{
  "n_layer": 9,
  "d_model": 320,
  "n_experts": 32,
  "experts_per_token": 2,
  "d_expert": 272,
  "d_shared_expert": 0,
  "activation": "cubed_relu",
  "moe_layers": [0, 1, 2, 3, 4, 5, 6, 7, 8],
  "router_score": "sigmoid",
  "normalize_top_k": true,
  "routed_scale": 1.0,
  "balance_loss": 0.000423,
  "balance_bias": true,
  "router_logit_norm": 1.0,
  "init_std_router": 0.0375,
  "lr_router": 0.000788,
  "vocab_size": 16384,
  "norm": "layernorm",
  "norm_eps": 1e-06,
  "tie_embeddings": false,
  "optimizer": "soap_variant",
  "lr": 0.00556,
  "beta1": 0.95,
  "beta2": 0.95,
  "batch_tokens": 131072,
  "seq_len": 512,
  "train_tokens": 642500000,
  "steps": 4902,
  "dataset": "wikipedia_en"
}
Below are experts of layer 2 (counted from 0) of a mixture-of-experts language model. Rows are named router (the router's row for the expert), up (a neuron's input weights, with its number) and show model dimensions 200-239. Each number is 500 + 40 x the weight over its row's rms, rounded and kept within 0 to 999. Numbers have three digits each.
Before each expert's rows: "gets" lists some tokens that make up at least twice as much of what it gets as of all text. This comes from a sample of Wikipedia text that the model never trained on. Tokens count by the router's weight.

# expert 2
gets: " and", " a", "|", "-", " or", " as"
router:477553483584470497460429466445438494470591482492473554477539440509519420546431483448457471489541538621530473556518448452
up0:474528513475533467432452454480482530533503532462428426478461416529494490543486434467507497495445502473597481504444470457
up1:497488503631580558484432506498451491463508472464548413473489486478538496505472508526557506463480437487486512539514502509
up2:488587550542480491539473527495503496550493497511509545478491535535481492548466510406523502550487516438478510431497559487
up3:478474505493568436579415463550473500530506485473481494444479520496484540516473553494496504526498509576514470525492518482
up4:486490544514509521497491522498526540495529545527495465548513473450481479543507518475491481398488456488478504539490492537
up5:492476502495520552442500521510507468474488530522449494500547472557488466488564495480409485478511564598486556549441528436
up6:478438455512550486495528484476460470510493598548513484438463560439508452436449519482563491485488505550505415530504398506
up7:515516618502447544425541490478450523517515481565579457493485525557536523527515546557450511515451544478602534471446480385
up8:465486474434520512506479495491475489448540501512484483535501433574560488431484525504460520552591524435469494527491533518
up9:455536550485507526519496485501510504508520532447446556467470553439510431542452435508569517533469487539431579470477440477
up10:471528415484546513533488483511506526475529489522525535425504495483443501499516520520528420421501498557512469489490429505
up11:549496553476537525482424585501500487518512512417491508513525466534456516462469502515471535498521489496418508485502444451
up12:482471513517472478478540507532475564508475463497504468524475550462549538561496517498512466521570544581547531490473507464
up13:522496497490500586480499516515446504513489525536478512467460472594462502507483504526484481468511530479487486488537528588
up14:553480484600454475527457466410496538547471487550480603546509576427472497444470441499557497453520423466493564535579431499
up15:478562583545533533461451546475455459411455470498493529458426499601568467532423477486575537506501488507484449543477457505
up16:436482538479507427503483532476466572557494494550489516537494523531557500519474550471493509483500580519442511517492464598
up17:478553487575440547491474535468480482603552546481406531484480534451493446532495491489544463540492438544531434548535477512
up18:515558462499525458371530506485479478503516483624543510467502496475561494532489454451595521508527510522565506464510552407
up19:479489501481444587512488449544475500504643491480544447481495558486507525448600511495506584468491490472530445553480494509
up20:540472489477463458527466471584473476469516515460500462482505499464479490529549529536491438492493523482483527510471471460
up21:466498485503507525524509551436451492436482437513410559519469482540460471522424480519476493464501553445537548459550506422
up22:471522397464472506482474510517450462519487545503463483549459549491509529517443493480483449483441554555467527520521467480
up23:385489436515485464485512474454526544519524559437521582535424470471551591526454518467529444467548435557514493481465441512
up24:509515540512569454451477526467417512507606530501478452593449545472536527481444507529502485528492578531471550535512556516
up25:524505468544525511561507534543458511457448483441439529492430484559513436514468453515477464579539455501469529518462480556
up26:488443479497454495495470535525512538551487498487495479520498434511524501554483422438520459500556479554502489570486529524
up27:458507469485469528500556481514420483528561525561549517431544456436484503517464527510448520517492515506407527513513442550
up28:482518495506452488457499466431463447532518521492486500536462474500422490521453544469516508458543588585487585453450538562
up29:494520518538514571513520508462475505483559523557500512512544536522525542475539515457502530452536487516498498550479553465
up30:535506496476518512516507479510467571445524514516525436491444451568522525553498556420558462498498481468561483532497540531
up31:522469426503536475559464458477528471430497567489501513495485457484598504579476471458502539488569535497489474575532454528
up32:526511501506479514491492509407423449458556524513514482496536543461501480500490576538569450447470517523503466443534459460
up33:469423418528535476534468482473443507512532545453535534468557518489501566502538437451542511462544515471505538558454502520
up34:511524547516464478562436516512502479527471540415480556515563475485358454484485474504567565530544533495477487513551541504
up35:476555567492474529465479459470442470486542486514519474463541445512512505512468545413519534471528522462452435556468528466
up36:511559493399515445503468507477463507447505439500491468447513529438497486548506470432501522572436500462477498508458471433
up37:504477546531513477484471501503457470471482559424529465419441497502445505446517477517513505491551552471533558474543487537
up38:504500472492524513473433482540546517514536525470532514540504459594486487470466546467542433471526561474442507529478495488
up39:496509520562512459503444517482519510467454534538538480489428464553511443493478521488490483576537561533519513534544529497
up40:493483590518573532441495512480418469490546500394449529539435467478450454435431543513480485513525575469439448485496426523
up41:505491523550580478545482495504581558446572471437519511472446490504587420550541509505459460521526556446445478504525475512
up42:506529471440542442524481486439387468511441541506449534531496550465570550441467509422519462482571608507531458466444473411
up43:568478423532546519511510498420439502496508550482505554491518451436505465471490473463543541454537388459543455483554478498
up44:542483471492462446448560452438494470491493501438515526447526525521497486505442467481501518474493516444473453534467452406
up45:481485444487493421448519459487488521523555461480462517514476499508478519457466491389492551483530514540425505540500424436
up46:483430508496501481514478516534492548570549549512558535490555522514527529556531440474483519493531557513548492498521449478
up47:436538520502551454516434452518497537494544425450474509490546499467522483477521540505540492548498435530510476428615485529
up48:499501487412466484533495442448459495507417577498525553417431598481413551588471433510463463498488506538517484475498486475
up49:462512504506449451532488497494451451456515530488542479440468517462443471457508436502580495463534595550478466441493448449
up50:487528477469476568517569515478555576530461505503430518555598498503519516485517484479476522540470608511470542557388460500
up51:402472455486422542495559509492540505515488450449512438520518508471564444473525438485524485473517526502458491405480486467
up52:475474422530465512495486448529479409446446529543541528600518497637430484554517562483456546501475473492495603474408489485
up53:512504489501502565484486448450502469489455521468526531414525459487467525478477556491543502560469576500561487590491494490
up54:510476500560514614523443496396532456500532505489438553506455439450512524483483548498513499494511541505501463444508526481
up55:558446441511517494480385495475496532556529535459501438551472498476500506545468509451426478558448504492452506493428505527
up56:462495440540509503555456474559500475512553454595539546475465517522511429491554527523529499523490505514582519487505478481
up57:494504549466482514484543544488520437506524475577497510513490459508525490478516569491575502496443558495500513475573473457
up58:557515515469540558478501502419494523472533478541514531508459485490467518426558454512576499479485482525496497462510432474
up59:460539553463444473475465433508504457529488452497483447441489537468528452516476534486451493518527493525433487505457518461
up60:565476517493476488452488464441428474523446502514507531540546451480518460500463478443503418498507520471489519567515418514
up61:488581484538476475574533520478548505492521500482466509475550491512503485424498521493460490486504555550448492502516464453
up62:569539504529506448479428539499474471543489544494538487468494487532434421494553559475448493549520518459519528459503562489
up63:535517459494519508458456598429583467450527500523557455432500486471549525477512541471529482464520541494522554509486467541
up64:454534475502572423501505551534438492481425558517445479535502451530473417533540532485555531556550512517477512481494538472
up65:523474469536489500457438495425438487460490556461507464516513427525495438542580472475543483492525460496459440537547471488
up66:532460499498488496440562478467554531502540487510442470520476529451457557486494517522498512480503581493484532461551491519
up67:501511438397564553470505519456441477440606542553492475544484465441462428499490552495465482464513567491503481576555561482
up68:506442474503477421476533523499504528502496490454468453493484551480502563567433480500496482502507558530537420461455499443
up69:500595491501486462460468544488456463496527446459476488532482514521522488524542545585562525478468597576532498507509459531
up70:511578481472470540458456463552422458467482527489533499468502582476527506524465504540493473466510529548518477531556496462
up71:498464497483488547504455470550519475509541542529464481489437486531584527493424451501485495562447523527550539521529460456
up72:470494469446435517525515583462552530415502501492499525472587426537465556478482489524511436469540560504542470458471517524
up73:438546538537487480463523454550475483523474508472532477513498416528543552442494452465457515448591516491534441437496440440
up74:430521487504500508459481490551489525461513430511464510556459512478496519568477504529482520486504509588512496489483499518
up75:526580469548465489497512466519412462525563496471466504453539498477488477541486509515572503532512501475496516476506506554
up76:564520489540494497477465459495500517472581452456457495530457533519508499475504527525533502504544511476535489506477539469
up77:542490454484453537495486478535442464449488563504546466467469459449519537533538465492493453504555533502476544492564431531
up78:534543479546514554471514488548499465493501528503480443553521484484452482442487529502510488507502535572453551519566504476
up79:505494484517494497460437543455509433501553552465441509502448494527477459517535496443484506556522510493512532507476486451
up80:481448538523527470533561461450468558521504503516495447573544478500542543454523489445430572445476543473458496483488516439
up81:443489543494513504546584514453529503439529519449565462497453467491501443456493538501458463478538493515539565424489537542
up82:543515552524544495499508514485445432507494557540523530547495422513446529510435498481488492488510518461555491476501576480
up83:487530433462423441473473531490545449573446532499547499556525472511558431495441510437496547492509559506520527518450558481
up84:461496480483507531492439516480513460507575472490462528533466493513565440494485564516501520474510506473441497547469513483
up85:483511496524520520510493518487469491481523491486491507480485551488522524509486508505558489558498502458489504506544479461
up86:529500496545473573494546446473493510534603502521450457546530536502527501563473504476487517498499477532487447503564487547
up87:480524478452577443498427521495407524552516474482571477555499531495493547519495468523523474490459536479582501547474505470
up88:395466477556446452524483479493530588516536546444567508554534471519491504540504482458537492552492517501486521497445528469
up89:448458484546505472528457524580559528525515581529484500484584478486491443538495430541496423471454557530492417444424472504
up90:459538509488484463503566450478511516589504513496533505497429487543514491487479533462548476502449502500437502511460477509
up91:475534446504469496463429451617523439468475520490519456500531398532523540523451520530437491568618595483534462455513505533
up92:437543542469538498476496537492437498539498478514474516540448469432516514485527513525504455445555513517545458493449449438
up93:545446536514483532475512555489447497468500479451489579527541480481553558592454480516467483514525530550504502517503459477
up94:546488510502547440487481480508514516485508524466488517470441511537481521493472482470473467514500518535555529554502537457
up95:431586508536517468529474530465472499569479544495452506512514495527523573491424510484499504478509506482575542547537463571
up96:455554471526486491505493552500473514436510554524505486504545471507483545459499464456504445506498494414437471524509514428
up97:539498502490482485562451547482461484458561542484514499540512485519543525490486518425590487488494529503528495479577500534
up98:418465486593442498493481477519487457472569507443531554437474524416494476563511479495455534551499528517481508575464484437
up99:527467498503502487471495483451618460504474524458502516529491580424482525506498492531518467516475522472527482422481495478
up100:470496473486449547423495482442495376500505528546498420506534485351511464476485481465522505556527555513521513541416517527
up101:578506447534526470486440515472541522508494486450455491585502472483513532476447454446536495492456518482494491585552541519
up102:516517611550503463420499509564476526439514503510424423496492479570556582487532444532485501500510555489459460497494467433
up103:465482507493551530442471512490514566523553516503453515487561468453519416538520521518576523530484483505571501468466487577
up104:503537516591509424560506498528475459484471514526532556509484521578532511484462532493499468506518526524544483494507560485
up105:505467425442500533484549497451530398490493530449417494470504510473484490467461464494561443494464474521471509573521534502
up106:466496501553462503491471500491440476492521509513613500421528401451462475459583539462544540470504514471471511549443463451
up107:462494478515493499486501487517496554507497511511479513424477526550483423430490463577502535450386536521481458566463494451
up108:489455525489431470539484533524450473541550483485483539491536470505501556550467514492478532512571523541500510472436524508
up109:488527492500525441427508456511465464500501522463444478510570529498448476486514567414487485497501504518469534546465453519
up110:538494464536596492541513583488496479598423528516441493523490482499578505485435467557483491551560532472484557420540500494
up111:460438519484492517514507537458460514470529478547512492493485467545463450540536537483479474515546522477505501535457508462
up112:469480420525484468487503535563527528521527544473495524480518492491500445499465538456523488466554518543527472558531539535
up113:488512470470497559491513592531485519517495534534487520446480494434463448469446531491504476462541519507505439512502478493
up114:454511524480401545439485407503485526460523454504496542483447516483459462518596454452520448490480492453466443488492444463
up115:491525490584455441490505488511445553520527459487494493553473493531513437456448504511499461512533506515448457466506462494
up116:463493450447517526582486442448498546520492572568523496495470515464504506502496542453496457492570534526548433565520432436
up117:511510482491548553491456527479475424430479536468489469385481413497564568605470534509425466511535566478495443491505423540
up118:527532514493507416476493486470446508531505488565498446500467474512522509515468540521495516471479505489544435520555460487
up119:529496549501613542465449467413467482528510514498557528442455541570513517447422505412505549471505440542567515521538525536
up120:492442540538409467473436451480433428491498529504423575468459351529516417561469538509490519422510540540538500527526483483
up121:521507444482517486450521532582518523534537442495489554473492505337564450506449488479508535563511432555530422443496466496
up122:440484559532480579574520564452495495516546505469447560465479473492494520499495471508473492550592505497548516477542524461
up123:443536520523513479473539566468491444525573459528470527461493458535478531422493503489479506503477483546511473536510487472
up124:471506509533478555441511455496463475481520549438542467464540475430549532511439525469549596574535566547546557491495554491
up125:490459498441459534569470440546508541534520524492432486487539472540566496464417432462509439555529441528489499551507507429
up126:516522459503500471561503457505479514562560538549503505549479524510452517480554486549523476521539505476497421535494400448
up127:598513524622589494446456560444412516476475509408519592465504471506478452534489480480485461520450462555492481487474493514
up128:520486513588454532592509532426452523532509490485447537555521503482510527499445524535537467532539448517515460481538562507
up129:477476567532547501525468509546549442511489501485533546567517531554484465503546531479532459479534558534436541463433516492
up130:449459525514555617460545456505533516534499485464452474459549494531521459519472490448435563540456475543403509502498527491
up131:488544492514434417474500418473452482478564499529527530478496560509443419534564595506527406473518577544494504528543485541
up132:528573511537506470476504505489481525514581420537464526504468483474547553444535512413480507547491541537498577503489492468
up133:467516467530537553593428449506470537540479448495520525488514400521472550500454512566516493488539503462571505521477502527
up134:559477406535554521550467496423494517545461517548441495537485427522544526549440484460573429522461511497500496472538509473
up135:501510481494506493442460491524396545506459517494555547521523521535502546422558520539535494520532490465451549587587569500
up136:568546545457550410481509538473485473469520554486381424532496499479456514582442482457526595526476477503481515480467467474
up137:477501543487533451480472519486514497485547456508530452441443427519513522382440484469417379493498543513560456511582464485
up138:453507460456477564471472481517470494534440470515529486487520463430456494472496516514509488497552515451514559482509509461
up139:516485481527462451494482514534479407448494531557494510515490510465496479520491521484585562403439506442501518523508474513
up140:445518545531549529495457489482525524517504589541530450563490466522556547547473486570410501534506518488487484537502558489
up141:518494528500522523534598462480479481517510534460559488515547548478533550482503483474473495412596547506541410480517510476
up142:443435566513470502499476564500489432551516439536502545490568459526522521495511458440509556463511520476533542556523509498
up143:508522517578483479497492485512474444523528521461537560471488482476439528461515461505458468533488496460429429506572569463
up144:513493448492501512488436533538499500535532482513566488483517483509549478427414455469534526487535430549505417543479479510
up145:574484503492487463486493477509550511520565514548509411453502498559482509453495516558458461401516457524555469490467436508
up146:524494560540454480499512513461424479554538554497552474486571479535483518501476450457494511485504487587514450522493466493
up147:493496501543496486527593501431497499462528440502526564492536549463520541552512553505443505494539525471479420532498444502
up148:537421490508535462427453446536445481459486521428475579569514494515517496579525473524506475499532542516528487527484439475
up149:517524419466494492488440531513513439503589448532418417580474486503589569576456546480496532506494470521466457455478480448
up150:492488479443446489495464543497510541532512552520481474545511492445533510539458487413500524644548537488528556507497544538
up151:472541514463502441523573517507503496496513507531472480543511426538489493446436492568470488610479491556510508505539468472
up152:542461543517533520505524544510486515475566517454519528519513469463458493480445482540524503553485519462427464499475512420
up153:494503468542498494488538496412493533505515468471460435454509461489448517480545537468538557489527562524487486491541447456
up154:445504529521471466470456534489507528460506481503534450518485413554545486495481475530501518449524458520451563459436520488
up155:497474527468473514451483476521463538584448519451503558548522552535489563451553501516505421573546477493455494561561511486
up156:518502442437442489426431503520429526475514503530475461473445474467537498480461428454544498472568593557492407554495487515
up157:502503531490557545448517533483567459573504558493540469524545527499502494477514502522560520480529490505528487448504472531
up158:468499482495538471444532585453493455535453487567509521505540487538530506531496455453478475555492526497538556523559502559
up159:422532520517466518544488569483495562525490464495492475473536565482481375532501509530449510491524496545483502518498455447
up160:446528474517428422464476479489514502516523492487529490455534437558482499459533459550525524477516510502490510549510430436
up161:567505474559545499543427514539475497512522480529471521525594413479482474509463495441483580478516411509563468479486518566
up162:503478501540545496460454487497480478486494572486468556519503451513447509491508482486508487453444580464513490478523508419
up163:468508485499508444480432582490466461465507473524485470476482439504463496488515462503513455524495530523479510533475495512
up164:466465477523518461501525558523437520534590512473511494496480476570434515476494555540555457478513512521431494568477479481
up165:414520484468546446572488447486489485429508576481527539392455434473379515530483440557424508505534486476443509452499509506
up166:548510480521506419475501447508524453535385488547490524506566541593533488595458490516471502468513490496584596507431479489
up167:469514449512491489489508565495461539516505534410498464468454519467471494528503475509489458487493529485489443472510559508
up168:579471501488500416503463492470519532552546487462530525520442505475519441487503491536534448488485527494517470540461548549
up169:460506470474471565475444458472511541474533518475504516547507450546413486404458546476500469521554560486491502485588471491
up170:511540472554544455430474544531472480461424441497530497512439490476427427502483479487526426533547512549512647490548520525
up171:474498488555504610521524535499572489481522478455567548453475526519534442437493539490452469486464531536522480464524527461
up172:520510465591496496502446508432383467518485549503459506503502501560534441521442498492493543492546500449514530437514492480
up173:486459527414529548462501547539524422503522459521400537468487489509483461509409580535538487500507508490468434453463470517
up174:597504553452511553562572478581532468468539540508517516513564546550450468477448464503519388520469583512575496540514534522
up175:549585492605499582487440532443457500494468494428490527444493530473545519524413510518523508500509434548569511555562537556
up176:562504519517519528560460488543495530523495516447415502460544506495590529486523548507494462451580461480454555501508541520
up177:503549489616478576500465585449467538505506552510555485485553500467517546532466496568516441502579526508528484491528529442
up178:469493530552540509506468533542512511495461489490526502485440486537491498542446515504448548537505555441482486502499525456
up179:481523525431530498517482501430522526550493532469496449504533441438498457450483464495484480473532533472424506478462522518
up180:489415445529504555465416523442503505474541537497519474509385524566449457474516429430540517534491500471530469513533497513
up181:497535517512462470520465433529417416482570542560486549492486522468470562539469510518426474504539525534525404470430423460
up182:451478436517479426402505522501516463479577477516516463534466525491498530514499490486444433456481458475534462519537485492
up183:502526449536471538533561561513461454457530517549491496591462446468496417459494512476537541483539500467598457539518461546
up184:449512473534530503543419518438481493553494498492533510462531489475475519569508442485542478491534496559500511474520503479
up185:502576494494482527523432507488541536493527482465495553516516544470555396514528534538555508535471536526544462537489506464
up186:491522479473555520469560514559500476485479467538577421510503541473474458588463468519456553492542491463392505513443472458
up187:508467474492486488481491507457491443459562462508453629487561512423502531458529483467501462505560554568451421488492522497
up188:521452475507478529531483535527507509478494595424528454477529535459568535509448543562494481540586508532481526552481506437
up189:484517622421532514504558487469459572389532495445548491522479490402543507508468511524559486501509560514519442448496432426
up190:579507450562493443467452520536463547498456553558487493488481547455518454505443421533444424511412494430541485543509506522
up191:448449519552466457511450581448461476520432473486511474485564486506530478618487561518481447541506509474569508488463436460
up192:487491605552517491514515562471457485478467521503489529506482475529539472554468438533550482567522571554431528505449430493
up193:488494482481515548504527453502559559531563411463493488602478505514545511494441483471454514537476480534639548488420515522
up194:435544500552516510531496442414529478474483461482487534568523540478517462531546593487501456559467565465526487491503559504
up195:427420482491476421478488467490539545480520540481495464498504490494496489493443579517462582492514503500537458513422517454
up196:505542459536542488491546498479488462487496481513447474487493514484543512433542457481532500566528589510497500483523530550
up197:558493477542449473543529472520507578495451512552416495502451530531548476424441490557518504536519461444500475512501530532
up198:480536467572478441520530442497540461480463466491512529521547542501475455537483499555541489492558515484476467430531464459
up199:483531546509474557525458534433448529457517483477445496477527484499453437498480578534517499483493494499559527552489418461
up200:520544408428522492533531522539505434466523463556545454581491489448539569462487568464509475581587514518469514453521567560
up201:480539532532489483464525562575459506431547472515539476492486403402461533491428555464524526514508558445505481534485570467
up202:558509509509475526433479510521440473512608466590507479431474466533495508489448529520458450504536582546504497534406516514
up203:479521428487484501496475479471474441515505528535473471477520524455487528538458466480564432496438492450498462485470534401
up204:443534533456542509440518482492461470459532487497528480565494423483549459594470503486507470453513511536553488430557495427
up205:497496490557489551579462506473483536568494427476522499425470532445544512500523414502485478491521489508497484499501468484
up206:475523500512538537495495416507441544558483530502521471571528506519524517512489502476472552441561482477570502562560410519
up207:502431493585434517524472474483521481568498499412502520552472472497508556490529553457498470435510488499466510511451498499
up208:470484504559497496489508521509476479486451521523365514452531482464516536420533546472457474481510511550493509472531482473
up209:486545481481413444482470503524520510546566568490536535563468496481538423402518531462525526528507563575497436545545447468
up210:501572477490517477491541509525437476488489444502493662455549525509485509452535496407500497523492468487464518506517520420
up211:517577477501516454507486409552444540484467559461525476458501507519463369426507451446497546457491499532607456502563498411
up212:452526508475559573499528516387436512483561539508472464576503487503515497439429449478558449474478561547559455498370482455
up213:535484499454575534453556485457449528500477474514509510509612468490488603426523502499514517531515540523521572549556521501
up214:495501432520451400435483461580534472575462490548505494520516443466506461515486527503501508428574525486502421506516488542
up215:567505442464454488470452446470452511474461474469473529576523475490484504489464470513471423561431465415439491607502497477
up216:538439469546543558483535489529512467535473487532464505532474536520493500511469519516550460567515556430500446447431464541
up217:504426533529490506535516540472496522520468507497495504519479495475512516555523490450534434484568562579460426508494483450
up218:506510444489508509488450469456503575531505469489551523484472497440488560566498516508582433502468470522466530407544495469
up219:513530499497493480582480520453497526504549574477555495497489540515512510554548520436479521535441536456456506515486496508
up220:442482450525438416506416551510511524484490518553497492489517462547506511508486472428537521419528496460572496481490529445
up221:563480392503492481560456524543467463446509478530519501454456535486552403512538483492464501458607548528479470452426477517
up222:527557461527468505518455528456481494532500455488503510548522477503569459522490485430442492432579553495511495478497507448
up223:516539490473477535523438432420471465451487516540447512469450438532516560446422550502493458454512502520467425568543524440
up224:483520457540460437500463479553399562485543389489503535441504484427511446528457434518439461490517541494478477464539424445
up225:519510508538462499520503474469570523564498565588487598460483531460558533475498441511499489487504537468487525466476485443
up226:464537516528482443499598476481483538493533512542504448539570489463491422512484521499435512512541578552510437510534479448
up227:490470423549482465485507487476398434505444569558495431453536482468471457489428473519475512488509439562483495497494511512
up228:552574479551483519551481423520558478505571429488444486521570506506502485540446571436512543567537549468515519520510514449
up229:457505544543489532457427562463508542509567538479531508445552475438468483588484504453470488521473513480498466483477515521
up230:441501550583518561542487463446530484527451476509469488627495512428502484520533595514486451542529532527494503553505538527
up231:417509561470530412475411540482535506540509576460462541471462440506525558476503528537482484451510480578510490514447450491
up232:523541490473531487526544492540434503483533460557486520386518425468545506492505467443521436436503529487414512486503480486
up233:454466513552466633472501463475464555446522510454501424438523467449525556455432462495504459531470524521539423465507558529
up234:437447509573496460458523516532560458597501463571437423485453536499545504536496503392485506532480533516515490502470436499
up235:527461508481500499468458494465493515478531434430564573517491459527485549485540572534481440509458529550463507538472499518
up236:457534452507420497503534450450502512473496528443492456513529481519555454492475493480443556497481575455479485474494492459
up237:482469498508477472470515538473594486466576542497513474480543469494528507497558496462577523543480520502600527450500499449
up238:454476527515529503558588493506413477480599512500464550575540532480498516422520506468528493497506587434538495467524471481
up239:538512447496480532485481501534479477540491518548493558431451506494484479534539481557462505492489516464577433564448508496
up240:518518416508499506486470529531522493458449503451485466489518496463511401469472513543480541543520540424538517520458513564
up241:552453497464555508574428452465434545503536512526445474477497507530521494574484477489468415437552473464473419499524472484
up242:524475511493496421520479492567509507458521466525439510445577501483475533487518475536448440503451531484463538433499507460
up243:413427499510465578569514445479505475449518478458526537491528509457537465507538491460489493439572544540465521624502489448
up244:501508468564518508370516480457475441510501501502531453543421524504439423431441474454501498477530491541465505525522457527
up245:481450464466488469624518479514475452509533440528507515506542524500432432462519475500487477513505447545464546465512556527
up246:530475425432454493464565483511475576542534498458517431499485440471529567508528569521551506495601532490534543488451521487
up247:466536492497470442414537496561491423485535455448499455430435486522476499493495547547488439438535513495572504476527511448
up248:444505426526533447509536490421497489561503512503536501438507519512536499496553417511530472486421493430499470541543531554
up249:524486487565511446473468477357415504394487551408518497528538524474416508521473443454488483511466500460485482525446487511
up250:542524482509466479567464461581509473481580571399525511406523515462522479471471475505508477512477570524570498530486552482
up251:496431538582435529495524492447529555516522593510518578502536517507473466498457529520452560518425431514491451516560513394
up252:458483552483526520506543469438462523469528532472501461467510500527479480449448534488474483536547510529442536437556518525
up253:384504490517465514521450565516530526477485450509473506443504503540512510430500410552403492526490451535502575493524502497
up254:498427480544506520474538499467552456494508560470480541548538505494534533502519442490506529548521503596471468566466571526
up255:539424578576439484502482481532450423448558466517494445530518453498483475473529475466563491533526537515440468501510498537
up256:521514454501500503530519502491536446519460572484510566498480514508498447468490613518532472512525504589394476465515510462
up257:464462529529509527544548519490538473457484439482501542501502532482484488428430457505441519592470545539531507494467497506
up258:472430533501446558440578459517479470521482508496487475519520543528525480489527505484492496501476531533582501463514506464
up259:468546495514433481447483470498514552522495568572477477525506483494554467478500535492437468531430484470536438563603524527
up260:487510510568468491483489402454543447502605465516413503482476413481503480474557599533481430518526556500529538459504541469
up261:471491455549478494481531503516481477522555486555520520556529519539469554553466496597535489535495543428521516536509503531
up262:466536424537490520488581541583545500487652445426548489441489453465519475486501513519551568484507531540485497549525416460
up263:452560490509515528481545573508490506555494475478525448470529489525482462497488497503464455519493497510518480483424464482
up264:487478535503493496456457500514448571572515493490491524556558516489508450541452470471462466498422480424518519556515449428
up265:540554502566567463530433501537399444477582511471506476500438554538486503499520527520502439497484444551525473507424509491
up266:488493453546470496456508510547541521523492472498604513537544544557609490416534535539452489444525515558494447503544459446
up267:436480533553525447515427491518485505468503555468527543522518479527515510505535429496459483536514538488480460539493458459
up268:537534505415505520542482450592506424497494534547499569542454534544475505494523568430465428559521579490529428522547427537
up269:488528455515465426521626556492507467515528570502480507507518497475547499474510426451473473473529497540522441454455521510
up270:473513544536563526516492510522518491512571443571467481440489482491530467530513560442507546512534471423471446503542521497
up271:471478474496524406423469441481383468484471496404453485431467454514461539443489476568502507504566516590488458451423443489